config.toml
num_hidden_layers = 9
d_shared_expert = 0
balance_bias = false
router_bias = true
max_seq_len = 1024
train_tokens = 561600000
max_steps = 4285
dataset = "wikipedia_en"
Below are experts of layer 2 (counted from 0) of a mixture-of-experts language model. Rows are named up (a neuron's input weights, with its number) and show model dimensions 0-255. Each number is 128 + 32 x the weight over its row's rms, rounded and kept within 0 to 255. Numbers have three digits each.
Before each expert's rows: a language model's description of what the expert responds to; "mostly gets" lists some tokens that are sent to it at least half of the time. This comes from a sample of Wikipedia text that the model never trained on.

# expert 1
What it handles: Name-internal syllables. Middle syllables inside proper names after a capital fragment, such as people, places and taxa: Goodrem, Huang, Montenegro, Micromulciber.
mostly gets: "ell", "ann", "ill", "oh", " Min", "onn"
up0:108180092137142122149124119097112116060077150123102114167092067118122124163113081195144152121114137141094060128145180075180134129145105085129126102093053098152128091123080090146143105165130176054167154123110181071149130137137136119155094167110120153162089166129138105161137144185060130118136108183145144101115166117085118018160183172107120098144171119118171168127150148138121131120160100127112128155138156163091067134160136087063159148122153118098047141124136174151123148087165136095124102094142100087151122131093127122155175106102153095139148136121106089082084127153117140157139114123125196138126129115087153067130165109134092195126131091114157170053129178119073085087084118081176077091101160204173104133104143127178130105118119156106118096128107120106153093103109181
up1:157105158122139122138091152074122120151172202184113128127143045107109140143073100146097165206124122133159132137144167094160133116096092126077124191172157144136148176149094112155134119178184061161152109119096166113149137110160092141119134137141214160168137118134125121152145127144182162107134125138149102143118131185110130168135130114067132076189123120117057139126138157122037132098148101119141093184102145154130124128124140102159108170135111181167120020161178085129110151162081108136097109097078113183145113103086106148122113117128134098198156185132065121092121091128101139198105076149125126147085109158114129134088084120092156112092154084080115135098127094148201065090138136160085139093150132160142149112102141162087122142175123103153141139079093079120106156073150167
up2:136142099085138107098151136160147107122197146109128110154149089097149133184137110130143183142200129122164090155188136121106129084130107113140173153175154136122110083143097101095189145133105172100121115117112135135081051155146180075155067130126118102111132158099182053129138179097125116145121126089155116109158113137090142110160176155135102148182145109119086165162122115148167144053155175123113107158127149120123124129120097082159118178170165123131184134046153034165175082161140207103147154101137140157093157116175125108148145137087116124139173122146125118105106104096108124133098136127145115162100163154068167107150073138090122153086105175112103133075163108122101177156079217143119139117143154131116209104080139129164139087107067086159122141106123134162064143062128049

# expert 14
What it handles: Leading digits, short pieces. First digits of years, numbers and table cells, such as 1765, 2007, km², plus short word-initial pieces like L in Larnaca.
mostly gets: "2", " l", "ive", "03", "ick", "l"
up0:104053100072135080188136127123128085207110148104170100127149165145106139095151092117095053160176151109108111102144097131150178101099094124177176161115126087101146131118131123141123106097112130173071130124124107132069104119121111122177166130139107130140121121179117122139131096146102155099126152166123100130166129114162135053148168130090135165157114137137094089145150177121156153134108106090143125144137167163092170160102143091113078159200101157060082105054157171140094181123158093095122100146145147098175219112113145058195127109148111102145129095125148088113126090120123186140186142137111084130066144120140122148104193133091178090103163078122111106101144099150187075125165086211166069101156145169133141164126099140122176075125142137102109119075109068169145144113129079
up1:129163057172128121122124147127126139155123109104141106212125116101152119124185129126102127113120152131084141179131065171086103081103097126137093133151196137088106126156102116135125137036117169104100109150112104110111086104148143111128167135131109166107118146139097119130133109173125142153109178130064123126186147062143106142151145167085151053127122174143124094154207188105083158158091115050127098126167121099051135169101136135088082190054132106091185119108116127131127097100082162163090157179079166148160146094092099164126162137198127153115082140124097162116161129105098143150148111149121121158096161112168199051071110142115143116092125112073123159147113129052127142177139084123191125121184142145105087089180130171131107071145117153158114108141133094140131091105159092
up2:175086115183127129177147133079119110104087103061105136137115183179048107122089151123122135124154150106211113150093127094093199141145083124159131177112146121111108145091120094076158170096091123096111110155096157136094116129123153147125144043128119078095081146157129123099111120128069126110134132098131112124147150049158200097167131139097196128125109123137133095147239103095154132143180114150062093136142105146141106161155128134140119144149108086137112055149142152100097096196171122105137122171133170155062106127126110116158079131135077122123133124140133230151152068151137173105072068127183105139103181123073210132113144096165148132148098114154130116092105094166149168120165132174133124078155150137142136110159164148162141079079161114137134109130126112089104112099132120

# expert 49
What it handles: Non-Latin scripts, coordinates. Pieces of Japanese, Greek, Vietnamese or Cyrillic-origin text, and the degree numbers after the slash in coordinate strings, like 41.7075.
mostly gets: "is", "he", "i", " De", " Am", "ha"
up0:134194142097186130173127121120087121140134154142146092165098099121101146208130096146118113169131155142142128143146143096151084147134091078190160081184172126146139146106145131136119145146072154117123043128140146131097072119112160150117087102143090210072167162095137072087144129137099092113104127111113177075160149114096055100139124136130112093136086188122115127233139113104145145167107117114104064132111147175178117116099152143125208157139131080151143141083121127170129114207184101165158106145117172100119164177103152099127087123119037079133119140161137123144186166171106123186127101142180144128155175187138156130121149203137146139119136145137070157115140144129145125118156159177086174132163177127102077104127112114138084087096113114137188151132109112134087087077117110
up1:183126127134149123160153114127121084110105189134152179151062122151129129124095115160113140129094137091078103125093101119128096094117130075100132120104103123152109104143119096109121182136161146131103145135151087130164108147132118090200072134112168136090164110128143119149132086045083111173131139127170174132107144116106129139132128115167078110112111145145099121127171142056115169100163132132156168144098085153143110111085179089146093116148073214111114114096140042144154095121147136107169183143092120162100168085090126066134168139063110033107139075067154130140167053106109167129181106107091162127109119208106214105164172155104149112157123096112072123090108150111137065113102111128170126099104155177154177100127158114155088129114106179122141138111128138107026082153144148
up2:109089114125091119175132154139169122109196095119188104093051107171162169096163184161153122087173085110081156067144095151114128091092079117096097127128085125067109179124119135119119115181144132136110119120165172072164110115059123124132177112133157115097123118149137109055106108137118104072140120124143114153171124133111111117120125188107120182185109134110124154185128160101114156196112155132126096107156145100144103160135185147150165231151120139096119165101160141116144116065160103147110163083180110141148111104095127130178180167130124113104113139122145145089059126141103109124146087151068156087089100038171148114120125226188123094165129080133184159101129114131152143129121075111107145079163123136130112052082110124111155120099155132138098141143147059137083100123157165

# expert 10
What it handles: Word-final suffixes, name endings. Closing word pieces and final digits, especially in names of people and places and in sports rosters, such as Alex-ey, Sloven-ia, Timișo-ara, and numbers like 35,28-8.
mostly gets: "ed", "ey", "aw", "st", "est", "ce"
up2:088105122160104150166113122133098124181114114156143119127076107089116172091093144059115097094168159140122101075149143127152144180124103166125113159255108175085127063150112143162167153052081147127150147140097164113116126062143093059138142121152163092136143112134121116153095116089146118101067139144115190104148084119167115138097145137125149128051103128127145117161175102129182159162156134122100116118155082123118147114159154115114147150138213089138096054097102120163142109191150083106112132135090126140128099096182112064114141075137126117149170141110078110032139134151150125157137148113206105099135164073150133092094130167091139195140144192173157141170126140102141087113136173125088102131133100171127073120110132068105102144094206106116119115140132106167113104091115128
up3:111074119148151122147103126079099127097108213126131117095132121157122056091176202114170108115182155132098158118128139145144127127099075142116126103146150094107135148170114093118142151096078133099143091094121129124116025143145106124146137153176131178116117080140124191081171152048101105136112174151121142110160166149131139100139112129077123111096154119151172128184139106125102192143182128085167179117126119148031115118111181154177180108141116123068125100058118132092123116173117093144107097142106171098139152106094145138109145138110112139124146100128156136092139141111116101187109106074115115126103154135098192131171037129061097149125140090144159243159138165143108114151134132138116106090139143133140107108172170137082177118090168117102106133137154123057066143133126039
up4:102150118091115151192160177130121115104098100086115148113123153165077142086142135157146180080133174086144101141150080119129185156171103179207123158126107087152127130108170136089130100141162095102177104114060182165161070097140116132166103104117156139113100104079139161081121110060160147185139170134162109129183139132147123155140101167087157122094126116133103149136178103149116155131074078103115075163160121126093073149163156083159130110147123148125135074099118132141115101133157104136110088121169113099079226050105074103128148195118075098148155068145090116188064150080117126125127129108090093185138176168105134175156126140080103119127121116097145109080148116142142084152098124178106134089108182142182104140076102118155125125098111109135156146133088073156136074100168060

# expert 55
What it handles: Digits in infobox data. Digits inside coordinates, temperatures, time zones, dates and season years in geographic infoboxes and stat tables, plus endings like -en.
mostly gets: "en", "ik", " Ad", "é", " Nor", " Nov"
up2:141090162147122165110125159146097133094169178156091161121125129144091124182093143146053186118103127118164105151074107108094119116133099125156189163104131143131153152101174148146132132139128141159095122114157234110131089108109119161164106152182132121108142144163131127159102161110157130146123135105073116173149142068138061073070142111101116103122193114152157140150152072135157156164194097129125108168119061134091117155126161117084116161126143103200132086074150172097113130108188111084149148168144105111107084087135171081134122141122170149175120019156128130057081127146169178172126129123167128172084135143086078131187152132094172097149135142172034082115131130076124150131126112151106129136137099168150056134100116119135149145203150155086121134185153128095106116121131089
up3:097120090132135182092101148072144110146138100094101109137058124083137103129112182100170165119094114101111110123103124079091153154083051138168103083149155111089146115128132083063103189106074116148118177167084194108090119117096122128095187141139151110120127127116182109095175156127153099138178120240057100127118159166151149026111163113147172093157082114138171174127093117123079135163132143118148117109138119107123133139140169125134098154113130157115120181136162072123120111188204143165125151084162157131058110131073171074103109085099117163137133096107143094191140148162120109170163121087103128133115138133128117102086118121129133102105147147120120099133129148132103167213139149156140123133191094128162113151126142141145128167111085120216157193075119139155114087072101126
up4:074193113085181112133105156123085087119147135112185131169162120130142147223168124160145172130105167153172125099075158109138133097132090187121139118113232175086104082128165136091107166121128081068120154134142127117141097168154089168137090145111079155141172079110171133143090141083106142207147129166138168138179082025125108131127148109118126121152120108123139126149096108143113128179124112115207049148124099098172169106115157137133120137138159121101143121090122128149138099129134144088081159130135137117143086149170134156122140181219098076098091081076104135113115065106121087124158089152143099176132114107135116086162167139159159153072067119123135131173178112128159115083159151125076096132167105116126194127105049114100159076136154114137100141148148106118104131127109107

# expert 22
What it handles: Line breaks after sentences. Line and paragraph breaks after a sentence-ending period or table row, plus section heading markers like == and ===, and some periods themselves.
mostly gets: "\n", ".", "\n\n", ")", "===", "=="
up3:117137135130125072145129137077088170180130104141153118064107135181119119127123165121078127121123158145188135158101103157140123151118130149093106127164151119142068189173176153115060162199126141107145134134136075203131141080116142105100112122103171154081165073192095120146140158157092113091165138135178143134108071174144137078137121146148101077109122156185128136109136135148155136120152079099172204138074117143138149103121073102126090096145097148126152078168148157133140130140097123162126080110129160080116100172110159074134094116082103202116130148123106115172107170176140131136108128182100125144136137132124125162045096112158056113192167184065182214168128124147083230145117126093138091141069140134133134114138144114096139107164156166111099131095137121161149129156055128
up4:141120137103196093114164149113135108200082153106118139149165144068162150161137079093107063111120093098113121105138168154171113117139065229153145122050160146175097107119078106154166127108136052180130140140182098132104122109116114111113154111079115141125088125090126092146126123105105143113118132111177139122128145147101138099082123168116115099123143150121186127128116204147166147121144200103115126144171150108108102137143162132076068133108133206123108118151135139149124106090152097157121113089099096134119121134149118150132124081048141128208172140101109149161166131138111127155060128036166147147159152104118109143141139160138212117239094072132097113117120139144125096145131146086127102135167115174122134043138110126189127183176087092144097110116122146191156106112108079
up5:145200073098172093109165140083159124109147157148139101071182114191112128134118150192113055149109127150140217116062109066094118139102135085117056131135098123131150070126141133141151117109158130191103107135135107112081147087113110123118115154063146149117175171157159063161128113124178125066119107078122159140120089143122137148147161100096144140121145124149119134129106132107134097114098152096156133146092154125149076164171061082121120119130150161137187093161141094130186128124107110128171102148146133168087111107158077117069169096135104141228174099162121117152129099098118140101121120190168149151164137113103144184121182186132068100123217102113139123091090138166110193128142137148131161137136141135108123142106176114144109118091099171133122101125000131131153079102129128

# expert 27
What it handles: Mid-word name fragments. Inner syllables of rare proper names and Latin taxon names, such as ro, le, ev, ol, plus digits in coordinates and incomes.
mostly gets: "le", "ev", "ec", " El", "av", "ro"
up2:187165122148132126156073121146127200138147145081095128093071144174134064133159180141193093152109153112110143115106116117186071169094125097121134169042115110128094105137099161157153167094152097082090055159090174130085135136141112170127105135136148087123124135109069144086136141130170117224072124149110198081152082127098097108139161112127124160109161122087151119148094151143097166106055128087101135116129153110145123122181118120105102153168096106143149129049150160114143159156127127187109151113091119137096134134106119103122103129149200090134151147136137145128134090200072144132132093066135132128128103105117113160124099166153105150176099139171126072096139135100091123104120118190090131117104101200151205096173134128092123067107160095131101101153133023105125134077118105
up3:088100108105123178111124104118102176127109126170127200181124093179085083181155147243161148139086138077148166100086122160199142144107035119127153155138151103138066158149114121144128106124169164158120112122160075071185113072156120076151163144117094098102139102112132139139130099132099173168145105162097153148117114108141137159139159135098088153150137161137141108177166134148126102140194121109142058185110127142157075132101143205102100135163152132133160172113134171138165109171120146100123112144167093103168138133141127183120123155101061106129144149101099152139068055127101148146155086096114097114136097131149112132178135094151127142134142136141162149147093061034082116146103125124150135091064132160072069169107134143162140102189210159114135144161157105100127157151136123
up4:127077098131166115115186166041126114166143122110103103136144156147094154142089190112148136145205086080149186146150079149194173077131066153152110114112093156085145114143092160089146147136083133083119147155120066108147111163116098167135137118098108132142147119110122120138130039111153179141135153138062135080113146117179127112139141184102122174137164158148142140224135131092165136099114091146118124225154106150140098169098142082121151146109130066147185098178133051123117149137187133082130093181159153176135191048123099105136096094092093113112089153080166125104109139129133157140155120078128115112087164118121189124124122139091152096173136082119099119116158127140057109134081132155153146116163131132157079121129112126098164097174099069140091068142106122124143097138137156

# expert 24
What it handles: Numbers in data. Digits and number words in tables, coordinates, years and ranks, such as 7, 31, 1971, nine, plus some letters inside names.
mostly gets: " L", " F", "3", "14", "7", "17"
up4:077123132147139053117101192166104157131143184136141120099165148157110123163123148090072137072162121123148112115173147109147117132117144152123174202115118140134108158184112132096092081114105153141107112087154153108120135179069184140174160135117113106062138163096057149099151135133163077197149138127132215105119148127094091067155127164150151136127160130096124150135196128172133098180143120053106075052158160147162149141147144088140114128147143146138127114086175161147180076159111106146073123159151144151149160088169151099074103138162111152123132072126104117143057066117124120125180137101099198192167141141152170182118156190102173097103081091132163153123097086151093168114110126149108107086174134168170119112132142084131143109108101085116125085111140101115124163070182136
up5:102122127145130145119145153133151135147139134094087146115189080070121126151131200155187130118146112113186167163163108096145107156111104078145139067151192113084161081186108132135181156120130128107130181177101176138161074131116150138164127106126159139115113148149088146090097106136111122145200097099152102180189169095199086071095154085045189131136116167173171125184095127090080130106152119081128112138101129114087136121173128062151122117103110144108164127060190125071115131156178200155122164090106100145157112091152092086100117099138153125123155093139180140113161068155150122129105127154182161101126107142110180065113166205157110127157076144105051133132114137141142129081125091121096126167086194090181099102164114139133163138117144129148116102131115124136096104086149123
up6:145157119209119142131152144086177090165144074063141135147076138094111097105112204132143169137128092133155125119040057076134161195182133135106108143169156100137089095138141138112113095068119114145102175157140131098076131098155125142164151155126145133100139134103130109094155177121064092140138187115113214170054153107127129093184162102115119086134113168148075086119087119130057164124073119126099072117188116135112144098156135152147110157132190141166099174110073105117122149082164123115159107107132116110128108139153155163119106159126202103131097101057079124167084176109161141135176054132156127064163148072124127098108080180132125125174144137066144136109168132154158089118122129142098081117124188119116124119130136134180140120136101117169101122144169102136100168088126095

# expert 63
What it handles: Headings and sentence ends. Paragraph breaks, periods, heading equals signs closing article titles, and opening phrases like is a or was a after a name.
mostly gets: "\n\n", ".", "==", "s.", "=", ")."
up3:070161174150121117148150143136165124172158150095120142100101102122121148112115077109113166131093172107099119103103093182188117114175079134113076140068105201086120140149120139152181106108103086138163106199112079155134138079141119042139135170183140083126153174152081130135089160081180112141178095122167145121128119143165122134084116147155190071139123145142127139081174107076044124123134129132084110075102128057065194092152130135142153112182137098172143189168104068141131164153106165137152144139170144110106130087100121107185088135159134121089088128147133155111109147156060168124119129142167164160105097123197145149150098092139134149101083170135168154085091142056135147117151146108119126074124119117133164064170155161097111186128145150065104119148153121091125108176128109
up4:133157063194188177118103111109151078161110189100082115162027138143139116116067122111159073120123144183150117144095135127149140166072086199160144134110149100072117129169136119166084172110169131184084118080117101109138091122215134055096106131093130113151118123143159112151171101131148173121113207129106104113115148133119156167107149120121136153166151115127110080151130149105139112109060074117152106150084130139114184158126104140106161148128168096213160147130120123180130172133111136123167127121115086078110127126120102125127139064128127110121142053140112196118152120137212147096095112179121099113076089106133117145090158171089129134134108104157161086139124099130170129160167097082131130161116143103126051118135085096142156091142163145158050085073103123121176118155156098
up5:080131155114100067145151084152135098172165105176122140097117135125121128147184137162101144125190124106114122091151128128103168113112138120161168219147217085117135140124125117111134120112114139102093150162117144114114138143164160166152109213093094111129169119149166160091146143106161110111140135124180150129118159164146180000144172122181154163076173154114183066150142157219124124133115162124109156128067133144101135121136153151116190101154107135134110218171236120156155063133139119128179122144114092114095112090125170079144146125165074150089114206149154133127087148113131113150154124177137139123135129122148140110128124100148089133107180073126107145109090127167129134155105107158119125115152118124162141124150132066134105089158148071158137154151125134167068111152132105

# expert 17
What it handles: Headings and list structure. Section markers and list-item starts, such as ==, "- Authority:", "Personal information", plus closing parentheses, periods and paragraph breaks ending lines.
mostly gets: "Personal information", " ===", " ==", "==C", "==", "|---|---|"
up0:145144142129153075113108114128105079091189084120202140103148183128118112139129145136182231104201135150109177149121104165127166108130129077147111204101194135101089093179172087184073180152121137089126144143092143101120156122189099151195147101127160131140142109098153146158150159133174129092107183169144106118135099144139066153158184146159126124149171149113132114131151073135178140107101131118101129138167087087077162122126169108137133170109199123150153103128114103089119163156105125127145116145179124147199095149138119142120121149131149142124101110153124096160149192105176076090102103160106120166124168119119144096102156125093167177146099125208099110098192122110148079134100144183145165053115125143141137125164074090163150105073146107081050094124145060132127116104113147
up1:164174132134164119150143118128122151144141218140117071171084151074149156083177133122156199095151112116124127203124145141109129147125137123126130134125145097070136124090231116123090150105106154112108105069148091067136099095114138214158117080128046120130152139124138151053100193153138102098067134140108121126123106152095094086146124138088188124146189110116170154118121142116128046168062132101142181160092169142117138120122088128056148129152142139152116144152142154114116093126110131144164145132094126161127081111098080064147224185163089155083116132151139066164146152114150099142126135193145182119171088166095124111157139122109117159144125119115123128144156096101091123105153197101119156140131079135142160130136120106166092112117112150094086142130160064063140121088114183
up2:184140104127038166049136139121081107092120134112155144152171099138109146074168141153141138102121121124097139072128111121107120153140105102118139123114141089115092153151113124132172121101193092121146127093148144149157108136121101176124151089162126142094096140135109133101070142145174183119137150074095141124173157123133114159159154110143098141125114161107081167102148173162145111192136078100103068094095152196135114089152048076186147120141136127115045064118200099128123132120124122126160112156165116148096124100099093040121100056168122088093134094113138122142099106132117127172137116144084161124134087133122130060113104121157147056128158159110145091145139126114105124156130150101021185128121170133181152116151121074107103138166111127230108163111134053188084167122117084

# expert 16
What it handles: Numbers in tables, coordinates. Numbers and capital-letter starts right after pipes, slashes or dashes in tables, scores and decimal coordinates, such as 25.07861, 1−1, 25–7.
mostly gets: " St", "25", "26", "24", "-H", " Qu"
up2:163129163106140071157210106163112095127164144075128073095121113069130128103104141183104214126129126122165145118135139102151142114123082071165175153119202064130177114073101082125098175084143166100131057150150161108072093094146088083123126118173105125127113124153174062064192067155184119161178092166114106137126101110166140146111117125113108129106098131150125173145175122105164157145159130128155131174107107108033112148097151160124080167180139112116147153136075086146149135090163113090129106123131116153153107148127165125138079141145130142099134045129094140136130117131161130170134083127170150126113137129148107158145156110117128157171116145162100172131088064133127149165096167127184175107094153148115229088129083203138123113136143097136081162119115109079112127178127106
up3:053151061106161130138108111104100196119137106134168121203087099082149125111155128150157116120150131146095148090149172097139135099138140092185151146174170147097086094067134080126144146061127120150132120132090150145156146150146163137059158103150176134101060054142086185138080071135137108088101116119119127080116174136115099077117178164132136139139116106129129140147130122130174121103152149106169158118164136092123122080092144111178079137150129116119141114114137063177118145170104159123146118109061102052111141137138092092171093104106103108158100098087146131119094164099196127155158128161134090154075068119150159124095121155086111094078166082123075094157153126129156122082107098139159169122140120076111062136100130131185130097109178132122089078130130103155130062004141112
up4:096088134143131191100143101177086188143102152108120187175108183144109087112122133135115151134147122098180104108070094128079114166129157096118142126106093053156149121051149174166181100149077142145125162119155148104114144108129211094173077108133131148181131176116179173152124189174091102186134160130140176140177186131131104080154162186099114120129131092126153105149161138115114135150132092168143167148156086146127092163123107115168108113101116099095138121110155105135128111131118092148149144150051134121131119112100105121151102075091044140084102178073075130093142125143162162167186117097074165121107119130133114127171112115068137152139067127109145137071112185118117095109155149186087117124189095201066100116141131150155116101110146189112151142112119117115170171086134053

# expert 40
What it handles: Sentence and clause ends. Periods, semicolons, closing parentheses and quotes at clause or sentence ends in prose, such as laws;, members);, Commission.
mostly gets: "s.", ").", ");", "es.", ", and", ";"
up2:118137141124098170109113129076074148101154122124125132181121132156140141087142116103130165124141117123089072151085115119124156168143153173135185098129158060203155084062130137117061153155140171114170114148150174093071145170159118167131119133121067189109107155172125141144123113163143081122118119088127188111111154138149148122154197125124154147096135121078108151140122118105125121097206141117114148107073124145094153182132143096024147146119090108165132123116151132132122143141144114145130137151132054117114149188137127144139109116152082166121140105087113117152113160184117144094115135110145105186134129090121087109211133096058124158065155145124195138114063144141139098131068121142114060130134116123107124095104112193125135109113112167154095100111052157166106255151116165
up3:115087101117170131160132116116143141107135110157129103108145077181162111139086094159121147076107104104179142110135166113177130100143124113105149107110117154060140067134206124081144077161080079138092206143147123087100128133081118144130097162147130074156079178133101131108101139166131143103126108129172111136140129107121133099159166088172092114160137158140156155132158046107115119129110103159123154090150146154039139090095123066119185121161129082114102099145153116104144068227133089121142111110109124127177104134143134080098152146133114133161108137132143103153159137108155128176131107107139074150131037106096056117152106180143140139161116166105128129115131138147170180125150171109123145152132119054160111152153209126079126063147099167138107179106176135151179199054145043
up4:128106140136138080095169152105093140109154095096115142122121168127130128141146186162135152096114128130122147066122104177112076110208103144141168146098106116148094143141162113135117133122110132120177124127120148136155135094146135114144130069113119116134150135116124139128100087168125104191153114088103142110139164065112009119107157151208168128174136100130125145147140184141154130115127154137107051043116166153092169124147045104101121122108158142055152125147085080129178103139133124181156145109130108134142178113116194180107127128081113153107109089042160188119112108123133131170122128141143107110121139091130101090150115138114141054083133130062163174129104088122147138110161169128167115133128093124143136144017197169099127174128118156210124100083088122137046181112169168